Below are experts of layer 4 (counted from 0) of a mixture-of-experts language model. Rows are named router (the router's row for the expert), down (a neuron's output weights, with its number) and show model dimensions 0-223. Each number is 500 + 25 x the weight over its row's rms, rounded and kept within 0 to 999. Numbers have three digits each.
After each expert's rows: "raises" lists some tokens whose logits its average output raises strongly, later layers aside. This comes from a sample of Wikipedia text that the model never trained on.

# expert 62
router:457503468502482517484517509514498472515523518524529457520509512512444499516495446495540531472495504442439499469479539469500465512516508475501492482475499490498498486507512501479538489485506502460491499485483488490530452557487461498526480543514455499505487480499505524505518491503532557500526456470470492505514516525542559504466530520465536477478506510506523457470492501506505510475503519475487518492496536529531473470499464520490503528508518444509489523456508491526508445493516479506476505532562492520500516473484534497532465509489537463468479523495487516501520482474521510481518485493499536472435496452457536514509486508482445510514498467481516527519531528480490525500497
down2:500543489493459490460469494474496526520499503479526535484539537538485512480503499506489507493519506509523509525477508521495472478518451537537500503476517522583528496532508477491511486491482556496504511505471486504495482493530464518510539498492505511535522540525452500544483524510476495513514527468481464469477482504559481552463520485483489546550494551488498538487511547528481500491505481521516543505468470461514538472493498494518499461513515505474479536528462502438517522549502509486514506494498476489532488544490530510499497527511481512493513466499508563493464466471473509474464513510494470502516464469501453486538528461510553499484501496501512521490507508477491488528489
down3:515529480520470462512487507473520475509461522469508484490512483475520506537505519463537528500512489514498496505452500490472518520505488531485482526472522486553512540502515526476482479521482482478516462536560500514529526531467489490495484496528510497479537512492518453520541531473460459494501499483544495475506517491522520471518483497542502464531512496477502463541520431487497456476531526522480511500486493486509520533528486493472499519502477470506488492547484503492493443516536480486530506524512488523495497470451510512503464488509550477508546433493472534498487499486515489470499490496533531496517484491472534476534465504536504462480521571477513526518525494476478467469449
down4:523529498483467469525486437506509468501486519520483502498483480555509496508513531552506550491516495508480504496517488460507466498511520482555524495486532510524490475504480502478480490494460472501508529522479469484560511471503513526515533506513497495511499481505519530514486541497534522570519511481440487456473522498510498496482462459537482555488511509492523511532479554457489525511530511512512478479520490517480483511509492501484546491458492487485490451514485480495487521534508482493527542528533507449465520507481475501535507489522455471473561505529553518452453529527516480489470471491482513505521485474525518496501443527506526477484487490517468513533498502479463528506502
down5:500471473453522481497511468471529493456495519492518501526519491521512489449488478502437502482487487510490510467469502471472534530491499528528516510490522526511500497481510527510497484493495494518542469489488491473535474489491520498514507482525573491449514549568476496496517492502505507490523531499446508524491510495545480538528498515523490525497488489463461473484520499482484486504516497503558502465521461512536525471514515513438500554523452524536511481497459473500491543534481505510576512484515485509502519479526476479506517551532500516525483529523510507450470453498460520525470497539499538521464520501500475500474500509518486529509479532520501472529507509504501483465538
down6:539476521512500486498495497473447484519447501471474507481469526537532487528503496522512499512500517492464488486514495500488501472496488447503480502563503510498515467495517516506519532450500525507477481523472508471473453523483499483522508545492534501513527506486521501519495508505503478541499503473445535466424512499560516518519502492527466505467479514469494555487509508520480551508495486523477470513509502492513474464499422486508504510570544470502483498456492541494479529437506507493459467510514528493486461469478496497486472488484476453479503538496499484465488495509529521491509512483469500499485518474451486529467502479502513498515509464458524473491467513469507548500519
down7:454465531478516510520502472467492469503479493495515498498471481526532496518512553510496484459509475498500484499497493485452480485491465524501522472502515485510498522474524427523491490474487517499497532510489501451516521508485509487443532461480526491528545524540527514510482512510500466529469532521421499525473515474549485495469460479494525489487477503495480513540517495505506512497514537494499492506509514520510451480493475535472553515530446489514534521498518520528500476497472528489503504514475530500508482461491524558476497534498517519504511525531510494475469518451445488499475462498527471465527511454477487527481538533493511523490538487511506474490454490456539489474449
raises: "d", "c", "s", " ", "f", "in"

# expert 14
router:496505487486478525514535471460484478494505511505490460538503498518456462535484445487508490481523505492489493470481553502489481465530485505528476520516528512465461478504529533521519478495479524469467480490484489516499448538474471526485502509528507530524491512487515520511512502483516541536502457496463479559524546492525528529499520515494530512464522574486505476482488438476498530473494505487519540505469570496557472447526486504492490479530524461484514497545445481523531471488512465501485510520517478513495513479508499470532467514470518477464519551513488502531481476487524493469520488462525529488492459499513522537499523505512474491531485472506507530487525508479490509509487
down7:494483491534554513459468524512503502503499489495500505527485529538507498498510547511500488524512536507498461517479495469499480523520508516481508489546529488505538502491493461479503530464501485459534477484447524530535486465504485495527471497483504492509517490530513493535513516525514470490507494538475503457508500487479469476506500532470508462541532485445515520452519534511517472498494440510489489548524486531494460522478495502454515487492566485510434527491517487497524499489515509521480495520548522535479528528503465469483513483493478512484553542501499502445515527486499471513460503501538465496503554497487477549490502532494476475483516548494449458490447529498481517501495
down8:516483520512516491524509463480485519476504521450471500459491460547506476491456513563463530475466503492472519517485510470468501502533500506472502471484478520508473487518525494498514472481494500527512521486507480446525538469489456515484463510474485514470467528531511494512490489516544498566491494486492549508456494531495496480530511505536466504516510519488480495513480524520510515465501469490504519522496469547466470523478533506502476478499506527496460488508505533515491492487488509493449494540505531498493452517521527503468468527506455439519510520465460505470463509569501511487469553552523477525499491504477473531508505447505485536547500501503465517478502492478525514487538
down9:530506555530514493500492480494463487512470474486511525490515512468485484470476498497451478484493555512453491494500488533463481470483505510474442477483475533537498491511479521484524484505514482518489471475541502457532529563477506537537543515516514508535507488542496507474484535503502506546509504485445516473474522455524471492502543540465463517514476478499459579465508493506505514507507486507513522478499459507509525545476482490467516480482493475511477455518510525482460508475493476522486521503526538461522483546520492549483476543519484491490474510504505526526437495516467468513489544499497480505475497488439514465516504512483500509487506487482492499488479521487505533489471
down10:495503497493528528493532501490520503504488523503477500502554425531483447522528524475545513538487477471457488492471488490488454529508466505534546518512477484520525527485500491514458457509498467493554511491521506505483480522491489495507463462470493457497530472531517559482538491517460494492541478515509481522459500474513494529500513486499504479538535515483482491480483476478452549467505496493466526501489501503502488503505532535447528493480489506530509522503517507468478496489498535492487485487519499509493502501512499546443480508497500527499520541505475516485514535511494470504478548536511521536442515490480451475474531485508515524469507486528437485440474510493453504478481
down11:520484469500476487507469517497486531513455522525487507482501495499518527481553515526491489529464538535505489479489496479470512473539495546516473468534490475505499460505521542523481526512503467462486507491466448523523510533509481471473499482507500491536508498508577483521495505507528562500459502456519519515521505502526485484508477540520489518506498474506481494522503537567491519519503428523507475467483497488470484517464561541512485482484524487485525533515515506476447497509466535517505514492509465496503495555532524518516533497511489484492529473527489513487506484448478451491514489495455484527529468505437508526528517510520494526462469489476466492477481507457527513504495
down12:482509504472450491464518492489510546516449461518479450518515497484481494533508530489510456488481515494515489471512465510466526518553460524526490527515457498521508479498500544506501463574489509510505454447504507510493557537469481502479475485495472496497518541476454505514490496490471557481473534528498480509515477449484531477502462478533507484490498501515489513526525493499494479512479521483468484467494503502469534505455498485495493458517493519503466514519508502535485524522470512506537565483534471517521540493492465507510472487510481523532464498495474507537484520556512540509481501450479505534478471503458486474472535474512525527515519494472485492461499489466510486495533
raises: " the", " a", " his", " t", " an", " this"

# expert 41
router:494502447508477539524513505447533506509498538515476478508493504524443450521478462491537529462519534505474537454498501512517472493514489486519481503502498517477475491515517512524513505494488510497468499473521493490516476544495473513521515505520492518515481495488523549501493482504518546488498459472519469543542546518509508537507533509481505542457505580519507495473489464492505543473468496484482538492493548488529491449472496511470512530514495487519496498540429491523521453491494470474478518544530491485465528464468488477542490527469507487487483528503474514507500492516510502466495487523501520475453509465437529530523526524470457486526489486524511529508510527480501525507506
down9:491476505476539491540494482485471492494457481513507456483508524450523533476493512528531492501473512544502474506478465498500514482498503459449481488497507507486487498460544456515526537499515537460458520500498506508511499489489510484472495507498530539536500495502501503519481495490436488505504502496505480537479492511446492516471491475516518518508527522489486542517535529520519449483511463470460456559520488550512526470495471457542548505517487553481516505490445501475498523504468478477505531509517528550493487479504520517471538495424501531520504525504499507499492507525558535519507515500510501508500466423534496507525507464488509481499471517501539487498470517484482487493481
down10:529547482469520556490487521512510460483521480517485517495489493480507461516465466487504486517556517531471526478521466520502493501522512519503446509480484495485519510505462551533508506503504464498507501513526510479483525499491498537505513512487497486504489483490496507484473498510458496527474489514524489512518489542429516506545522493479477514473496500522510491468509499488480505529471469518476500476484489478471517505482485485512498511502487518485423444503467500497496494467508535414502490568507539452505478458485472517508509473525481493503488492454517489555445517515475532529505488520504477458486495539471484457483476552466535457531503521497517475493500475526558503523514
down11:518511515502507486494523475511457522524496464480533482462501484487519481496470516514494482504481528523474527575435472529527502483485460531506517463500513529536472494501530476489542498475525528479469548516486478510452492479526437543534504531523485521486498467442485464497496487516474530511502513463485500483506546505537512528453504458567484538484485487490486549455506518516502519482465504496494509496514493508515484528477496478554484503506528491472545509476507473492510549524527535523479519488484485524503459483526482533508475483483497457523519491498510461468508480485546502501488503455486523514473480482522518569493496499512480507515502464543503524491504491516499477525514
down12:505479507526472516528523497493465524507480551502522518481505487490479481482522532533432498498491477501509486489476532475500501515501467529461516499518527484479480510498486473528517461487481508519534486519504458494551530523486493460495507490558447527520518500518542486513523486527506491511494522514485518489532508546534474508560535562475462496491489528505489523525458473485506489517506520482506468503472505503527480487486480568548514474506521507499493517490526546523510477517449488468501483499492493518504534533509505486505520509498513492527508506515528530481502481487413513544489484493499549507531502525482500479487467504543490474471504474506441542549448482487512454530517
down13:518506538516455470557488508519504532479450540516470511483457559478510495518492482468495529460483469538477485484484504479470513493483526509539481532462463509504496529522492464538518527467499454529480540528532512505537499509523539543458505466503495507462508470503532485487483471515526503469501535505479477496463518446486494488534514537521514541499512508503517501513484506479527483472452498517484519494495491510490533469456473480468541532486486545475531504512462463482474485505543501501513530482490517480503480480431474485512527484460469487487504501470524494528484526531499473471505493527480483520453493511485483513526531510468504499508525507434507498522479470470499525488496
down14:544475504498537488504475519485516511459477518476455525497527511544542484440540504497489480475498502499493448492530525497493532476501545472482484503506507467489551455534506509486480470493528500502496517522524486533484521525467549476462522495531505497513497467501499493475525466486486506497485454481538513537480525503468485465521497507484468453497512513494489473579495480489521531474486510509458530477492490453478493481514548508476540470509487557499505509506500512504470511488478464512513477453525494525452491507535575502468532489521514521510495478504481553499506524467494473489486532537536515485526474527491495496447509486508500516477490518483459514475511505458515520473477
raises: " the", " their", " a", " ", " his", " this"

# expert 35
router:481525471491478527503511481455533497506520556489509451530515509499472502493491469531514511487511517425433521501484557489509466527514469515521466473504514516468466467529495485510503481468514521466498501502518445516506457497485496478501502511505491468524486500524533525508527529527517547530519466492534458546507539521526529517452540508482536523479485516482502502447480509522512535499482513466505497501503502548545500484506488518487513524527513457500506528481472469515539464482485507539468512525541496498484526455490538518535463505483511468445487542494473517513475486497496490513503474494467495463476493489438497503505523527522452540510488465516483499479508515498505512501523
down7:484484490492499493516535467496504458487482499489504507481476489480478541521485541483451531508473571504513504486522502478473485524519493506468495518516502496471521475489514488528518491516542496490476520436484535491509520487487518466511507488506508473466526451485518533500481450494486534498508533499517499518501522507514477482496494513493509495537478501462506531519539538515495513518469467513511499537481475561524499538543488569496524518544541482535473463501501468518453479523488456492531508455497528464484537491514511482503470463538509526466476477501514474550517522483534529506543529446510490538484517512497529499472493500507554492518553480505525480536523556480486485498480
down8:495490507513493493497475512502478495515502513521502524499498505512515509515486509532477519505509533477514502532469488510484519425499520475502497502533473510546448518484492545520514496509489532508495503480514507449457463535449516543499428460512505540471516535483521486517513482548542492488531483541580485479493529496481535480531492540501532486576478553524499520491535425500477468515492539493500491479487511465473488491540458506494510498496463493513504465520497547511473470497495536482508482488516509524505521498501478515505511537544505512531469458527483526508491501493460501517506500511519529535530495482496513474491505476495493511492517521532518547478498486558478520498527
down9:513507504538507519501481486511486494547527529504492512525522480509484490490517512502524496510473528452494526528477495523492529532514521475489506495480512478534520486489542497502529499527469515471511491462497491516503528496506509442534484478503508508484509505475480523452509479457437519531513507503609492538524476514391510505503440480476487488455502504518542518496542490488473472515506499522478438508465459491482489481531520528515501528488476475491462530509492497519490537513469526519524525537505469530494497493536504502519501453495535495512530523442518475529484538507509471526482503492504489496497531473477543500506524511520486538494504494530506505488522500471497503519543
down10:497512485489471481495493497483507483517487466493519478487479505506496502451490488488524473513494487436493452517513530505515517506489534513514483499478522474462523496490444497509513521503519492522500514528548491516528485488500503450475503496503486458511520483497495514514508499524432512500515555498645499525509496468373505519494514491507490502487523469481494516540500495480467472501510489499493476511489455530515495495509547511499496491529496477456503502388488495478513518485495512527491531502491488511475496495494496515486488493470491496480542502518497492482507478497513477505471463517464494475513480501517491521478480473509481497505477511501496506476521508488502481455471
down11:494504524562549510504535491471543500524510475493463500524531495479450430488518490519510505501508491484512483466520510532498476490493466502508483496490468504495495498515500476493464489534515505485514501528453483471489459481459496475501515524485503454534521506538495501501480497529453469510485457515554518496477507468437509489521537508496542460514478490474443516485496469472540481524523469469512489456480482480509520514477476476501514491487516502466533554503478459450503534465495528500504469457500538489511535495515476520500539491543459450480482500516521499530495492528480483479515511487510538457500522508497495491476449491474499459469526496500467500447459516515513498487485
down12:461442494449479538509517521511577551479522538461508497505506473562466516447516471497559488499525496533472471509527493488508458496474482505507495480482493494513504506518492524469496514475517508496505487509504492503516508475520469576505536495477534500499515512536520471527508488514505503513532480538465492449502506509506528483484531470568512478488552504494502508477501504496491529517512495482530555472475540458509509495521519495532522464450458511497527515509529459511487504496508509502509512505480491504530503517508503470505499535475479510514442473509514437474502509494515542467483488533487501534493546480536517490501501503526501466529487522492461519530500505553474485524499
raises: "\n", " In", " The", " It", " However", " He"

# expert 22
router:482516479495469517507498512517496512522531531515489479504495546486483498492531488520533514460499490359454527466506530464520466472503513516494489491479518494510473453514496504497538490500501515483484493490527447488528479526517458492510508543533469489509503474481501520492521531492500545477547492472485478509501523503539507526479517515472506481520533585492529465499458496514471504494500517492492497513488534568523471471511473496480494540527523469492485523472461492534495484480503469503475487529542506479490498493492472494515489480510487479538502519514479543489476475471508473513524476461513534469462499453505522500529514513515484528471525469514520494490497514537506531499506
down3:506523493467484493520503509507488519514497496479504513501487524483528515486508427495504540522534478466496524481507485534528467479551491528512494485519517501520524479521510503515522497486486490512479514480485463514546486500537490480478452588532503521476498494515529504486491489471504548503500522457536516532540509488507491495493529511507516445543531497485486464508478536491452481508510450473473518508493531491522527500509543510479518491493481461496503497502488505485510546475501498483486536535489470480568466496466489468497474483555507512507536454539552540469517505495506498466498451482446468531529491500486504521523525519515481450449527526500512487472483464532502482530484
down4:514528491508496543493487509528491524502488486494536497492532477518534491456535514496559516483474519453495530478486493505492503488532508502473529513490466510494484508530512509494488466561499504490510486452491545482502526474430480472522495517521525521495524496539490466509523500494530518472452536552492487547475511471512497526517519471495508517516549518566497461479510525516490506533568501528528496440526491484496529530461495489467451500469500491511547516517473530490509555514489526507476482512485480518508479512466502509523511560487513543499525512501524504483496496484478494490523487473530460483530505479478495485496506522509456523530507523441488554473516519454507502496483
down5:503476475507480492476526498482501481527481463514508488520475474522516524482542511487507505493521549511463493523547499492495546514473499497551503506481476530528500521493501508546508505535531524464514517528460520461456488513454513514465462520490509448509481476494508545447556524485511486530503477541513457494487536498488474507536528527511471473504484515498495493497520533466515531475468466511530496502502494488507492553489502472502503497502482494444464526513494486498505489494472560532508494489498483519458555505488474470559545477478485504482466519519491479502499537471508513482481520493521468513531514465475514505478464549461473467522528542462500457546511515512472516468481
down6:500518487508491478514501489476528485468489458508478475489492496532535477513441473482544558492484510491471514525471500491492474507473507487498515492492492496511496502501498510475517476476495537497501532525451505468492533538481491458458529506515533509513532549468497495501535509537455491521544510474494522488515469468485498540511486513531547508515468458515526483518503539486534488494517526513518459481481513514476522518526445509506486520499508494470468563469529535456457503569502492444445512527527554502524464538508485503452480486472515524487502476483529522508520529453507509475526490474497474497494515469507506519471514548505492475520493486475545507496462477518466505519506
down7:528470472481479500516476472541492521503548507486540507502530448478512515522490521476519516496523486519491518467527489495496518492517512497488495480529522454487492529517550491452463522483500491516539485482527489489505501513472500532494507517548540462511481500513471492484511492541490523452479516505533491488482522530447514503470513490486499473453502513522485536545535523476467550526503468494504510467504528512527484443476489448505511516488461512514463490444472503515515546441453530528527473497550517491483516466475470489458526490496497521510495463462489509472504511511518491465497526535479523456503505511502487516464462476472462494487449527491503505522521545521482507512544
down8:486465493467470511509527484516504452512495516464476472452542485522509486465473455508561499488494516503491447530506492514481498509497503472509466461484507467504448508483500511479519555536487546514528510500485524491531496523517531466482499481529494509477501504459490531456453483489490495546493499565468505491481502474516499489533486529481452478522534454493509522497476480515539506453510498519547496516491482548516499516453526495559518471526499487515491532497521507500503485510470502513521506510499511488553474510558479479502487480485523501521476480485469459456438506490491485495506504516458538502486535533495526513535505493478484491494530447470523533467465487507488499483475
raises: " ", " C", " S", " T", " P", " R"

# expert 0
router:494517481501484517506496503473483500540519555489492510552515503518442447468460431499519513483478503469463545523492496496484495517552503499501485499466542480440519487521516490478536485472461483492465467485531458512502467513497451496529524481511488523486467479512549512500494518540510529529537470503486484514470514501530529491479527501500507510489513559507557447469456485517479517498512505486521497484512540513552490480506486524480533475494507483503477548501457519513497496474487499534447518539520481527496516504505497480462485474504521475523482560525456526500466513515475497478510490502495504473486490465447510494516538494520465545512496497515484517489533515507472481491507
down8:528438529508539507566503477472551514507555506467531496478470451477525494500515493510503516473467495472493500503518505496489477550493485466487500478517471479482535552522502541497478493500538498502537496502512462487515504452507478512501491497478483537490534502456470474499528496511524507519466468495472522480493512494539472503518495519520507499499483486492481457530491457532492480502513471496478500526517514499502508479544513481520491487501519507508472438496500465475461526487511542514483469525523530534517461566495455527522558461450466508523468476516482512482430532518454480531497522512520484510498517495521511515491505506499474534451498484529450508503489498509494501542505
down9:480500470514486512496509500499563492479519527481479500494475487481457501535507477476486466495531432445521477480467516491520521501496455469538497514470487474491517496496497506487522491500512552463512464530545442504510479456489528493487507502474521514493544497460514523518528538470488470482486462502502491509441490500557524491453471457530518501483499511509498483520530449487503469553510526548451499485539491501476498499501465459540503508527491497498494510527503503504566537464501512490482527496528538495496537470533511533491484493498517521505482547513482531502496539505559525511514526490487486456517517519483502504488545521498513485483503465518500528531507472472511516459508
down10:467523525515474490491508498506521476568510512506503474546524478509489466494489495498438524479518532475530529488511493522539554530536494500514509526483512501488500503490500506533496497489493522452474443453474482544506491481507470499486527491467500521510499507508487501495502501503487564514523504521509463483472503467508459522541491508533492480491516507546526532482470503454470502527494484468539504534530526522491501519490482513539505476503490509542470472482506488466501456467468478486465492505445489500437544486508457490450494497524502506495507501534530495489450524512482489528514519453526491506532516499468475490506541500487514461496572566465508534475504489475513484500524
down11:487491519552458505531505474516475503504517523486510475531517508441509528502474469491458499531483479531508484533500436537481460519498505529496495485464494515520516491539523476481536479488524523481442481491460520532504488488517489499546476487507471527497502462536505502517498505510556514528474515505475490519516499447533485495488474482501559489528521522459508544484497448477455499475506476491500494469484527507544468475485469486542524493476487513476499510479488501519501518534561476476475467501457506503455475442516483493496484514506503481446469465475525452503510505512502472509497481500536539510523516473511471470490493486544482515526474521434490500531502509511489477510491
down12:523526492514484512481529508462527444472504471535452488471499470519503489519510526468482515491502531489525506510508501460480490519470477552462485523458514499489517497487498509491510477488518509490454475463535458510493474558515505467537484514519502494530509489502473539453474476506500471528498489530537492499478530471505514558513485517539469504519527512509473515471470546485474527501478493506474498546505524466486518513512524515512525464479522518520513521529522514552546472494491509529469510497471497488457466446492468494467537499533465493474500484466467511497485509485491488509467522473509507505561486438480505474519478533460517496519520483484523524490511456559453473492478
down13:505520487466472496509497512499469553488515512503457456503440481495508517496492493472518470512504451483496465502498458509471498490475480463512464548457556480480522510540478517496528546493522504473479488504501510528480491472541505501474517472500477540528525476505479545516485503525517512528550502567527504498472500461472511472508494484452502530495476462486460527504526501496478516483512497490464514464514524524464504463540468500496497538483496487505515492546511442496507528462471488484521529465500518465502503505502495545512554434512466485470465523499480503499504510503516493483464498517514502496465478469469528520502549517497468496509519498519505484524516558507539463464511
raises: " ", " t", " the", "-", "\n", " T"

# expert 27
router:477515477488480498489506485452533457513509525497481479527513519495464441495501482526509507453501528375460507487501531465523483507522504470504479462520494488494484495508510474497504491499484501463502501502539491507520464528471484494510524516509497473519509501507510518508526514475522548521508502468447510534512578515549537519475540521489533486479494502480544486466482520505486542482467496484479511501512538539513474490515499521476529525545521472522507559461482461464536461495505500536468495538514464474503541471510515482503493534497500472465480520497493536541489485487489504514517503484476513438479476489465500517505502525496473535496486466510500518487506519496507509505503
down6:514474504511512474503498516491488518500516535463512465514462521503487473516502446488484475524469471503486484475522505492569474483453488454517509511498474540461551504480505454501491496456488474513549522490486540510477451496556473505514524515487486469489529493500489506466507473498550466536530469495445533518508503503553478516495461519499514521515519505468513508480507500475508492526519496508512481498476509483502512500456526464488530480522519468502502513487467518504504511538495515486451511481525470482542445522486483472500524458507474473520533523509523495525494503464453529538484471521509496451453467482506514485517437524495490459475523464469452516499545471500501498505493
down7:527482481522505530530483489520485500453530531515485530491504493516534442471558527499473478465500504502535534503522513544474548525535500478534525550504481533496553499501541488478478483507511473524500471474533514487502471516471531523480452513529500429513494502561480511528494511505512480542473509511523480512501512495509471521488493523480496511511458522485503501535499477543502449479535516505490504509466508507492510511475454512457485502511470476470485469480494526526527540484484442479525489534521552488472511517481527542535489514519495525459518498459481522566488482493472488519470496530501520466532526526506525486465489491475502529516500529496514507501459487524505516522502
down8:508472539517525523479482506530527515491466538547519473507469536477479480473512495494480531470513478456495545491505484472452466508515523520510538480508456514515480495484517551506516480527522525485541509497526522473442485515485495517508459516526507490496515449527493497473538525489477515500482484468492501517500470492495524477507524508491512473518486484523540502467505513518517497499463512501507503557464481500535529507512472491498484499484480553524550520516528477502511531527493488500531500491490476453539507470518484522502463534524476555509464488481508510516480451519468497492525556520501533510500523562486450453551528460467476528550518483484514472511510535505457503498489
down9:508517506469532529535517474520506517492481502513492539511511501496509480515513509451454476537481505490482486471501508476476483472510518508524515520476477487481477521483466564502463528476507505509476526460465481472470485534499493522515473484485497479459488546462501482521468537482435507497517517535464475495505491560435440489517472493504469525490490431494528498476532520516500488475484550511498477510533520466495504492471492503516525516486484487518563514452503496509495526504527451503492488477523494518508532498495525496515521511533486520479539487502478480478474503462462497458493523521542506492497530502504527451465542525518483488471460460464509497470480483492559489531495
down10:455563508502484493516435470509468482520483505500509505510464486496535502502495459487496500474471495551488512504459469484528524468493499464516487529457518502528490462517509502509499503499526486500496498527475485535519513510531418489501499502531474532485499524528520509518471548547519586495473496478494483468472477476527489492480506491482543483463488536493488520515514476524515518507529509544507497503464514478515512506488525484528480465552519497456461503510502505514474488498554514475513511514517530528494480489475561491491504500529518472497449559507533502463501537501476537510511493524503466479526532512553525519529471503449489500468503486511503517479527498472483504531466
down11:518532551501480504531506483495503511511510495472487481545526507516474494549488493532476494524468505497483498435522502526539525519513451447489520485581514517483511500510488515512496520468467462539457497483495480495491531500554466472515520491541521481506462523511521509527483491503512493551492483469484536488511489485573467517484500466516534501461510521544502458468508472513510507500492517461472496495484526444495495487518520487511498475502551496500494507503494526489468525468530499520532505477526480542507460509467521491509470446490483482493493518548480491536512460459543491549507465518473533485486487472478531472500487531512498467509496484451506531470497510505513511500472
raises: " ", " (", " G", " S", " C"

# expert 48
router:488534486475491535501503493458473476521515550499484491519534540502489450499520437516540503509487530404429528500511498510539468472521482475505485487508489477508490465514538491502547484500493509477470516505501450503527501532508476489507519508528503473521481495494501551506519517490518561510511487463468454541513524502525506517487529516461519523464569568462519498484493485484493533498496517457487489525521526503500503488491468525476491512541527462509471508481446503525519461480507480506484532532484467511492508496498494483514517507521503480527497521503479502508516480500505511510545468491475512461466520458451517491495499512505482534477506475499529474511529511511506524504548
down7:526531491499450480482493480482513515511507501520484477494492455431503515502535490493484473517518483522498447494464486528506482498542510521493545491464505445522501467510486461496469493466499534455477513459501471474489509506481515494454565529548540490503515507464529500485483498487530520484502476515558517487491543485510497473506528510525516544515473487510478493491438513451543525536580504456492490498496498541486478503517496517514520513478508481500525494519473482509486538519493509507519458485475507488530494506498523512494488523493492521495510521522465493519504458511546508479466461502532444468529530493501511556500495483541503522459490466495507522499451526478516481504471
down8:490550527524511525503514481526489519503507515461518533474510483512497557522497539520485522536483526446495476530505522491525477489508458495522459464482538480500458473520479465489498511512503497505477485495459505535512483505481477505505539546503514474521503494507497536510495518477508516461510491504549488499523483523442472502485497512504510511499470488479446507498477480527507531497527525494497443512538450559543498503484501500533489501515492440485439477539521476477454528493444509515525491495478509524511491495489520482542501492525478522474526490513476473497510478488454462478480520479534463479512497478518485540506460491520502462510493448468451451509473493488492457460501
down9:522498467504487476508504492503546540521536515506510479487505494494507502485552495500536517494529474431508505501468518538521492460494507498491507472481509523497519484496464469506477468539531498519511508535562526510490496503526542450509542528501494497487450487500529477521526497520425477483488472523551478496559498495426537513511521506538518527530509482461484480527490486478523481537496539527459489485488507506475483521515464464525468503489489493522517505484506492459483481513502501486481464531476517499489547512478492526485481529521518474485551502470461492485507494517494497503461443536526545484477497492546525526537459496495530502507514524498507531538479537498538504498480
down10:526510521508471494470481516504491504505509521517518513515477507523450491503478537527481483469474515481507520516525481519496507524456505492474519448482491493504535500489504485465490512550465490497466518494487492469494486541469458483473452451485473563488514492475542499479491500491455535527498505505464545477476489496432466521471535504507490478518509451507532513485472514529487428479527438557500491468493504521506463519520501497479491474494490468479499513472518483518497486495498524523488508501486512492486513548507470508481518521561498470487483513450491515481485490524493516500479504496493503488483522472515479481519487569476434495550504451465466488465539481474493528511528
down11:546526537539475503490541485509472527492491520458483517502500486523490508506500491555480500528508471471507514486508512524504525522470518513484502534501512539500512516506462447511522486497479487485509514479500508513522489516509467534548473512509490477503504553482515422480516553501503452510507505498508520468521488449428465519553519453506509519488505481486527534494509519480473448494542451509480449494503512539486479483520500459502478491476493505509496509516521481471479495523534486519504481536510524463533521497485475516472499493510475509484471532517475493484538488505510497500531466496490485454508510491518467522474473575514470485542528455492486528502437501496514465507546
down12:509483492494492471545524444467551507508527511515511534462488521499517517503490489528544452525507463506511437487483496497461504503453498555502489506502481488514506485548518529477457488461495490499499488472493510528474521480520486488442517516514531519497496489532509477530487511493514482459494486493494468487505478523494483492491472521538491505513524473477441525524512557469491520532490468478487509487481502521443531537503538545509510479478538545512499493492495478496510475474489542471502523497459470509466496494465500452471495504511453551493488514481524493500526486434536512514481481552498463530506549479509470479516529518498525485483493522499528518525493505509498437536503
raises: " ", " T", " C", " A", " N", " S"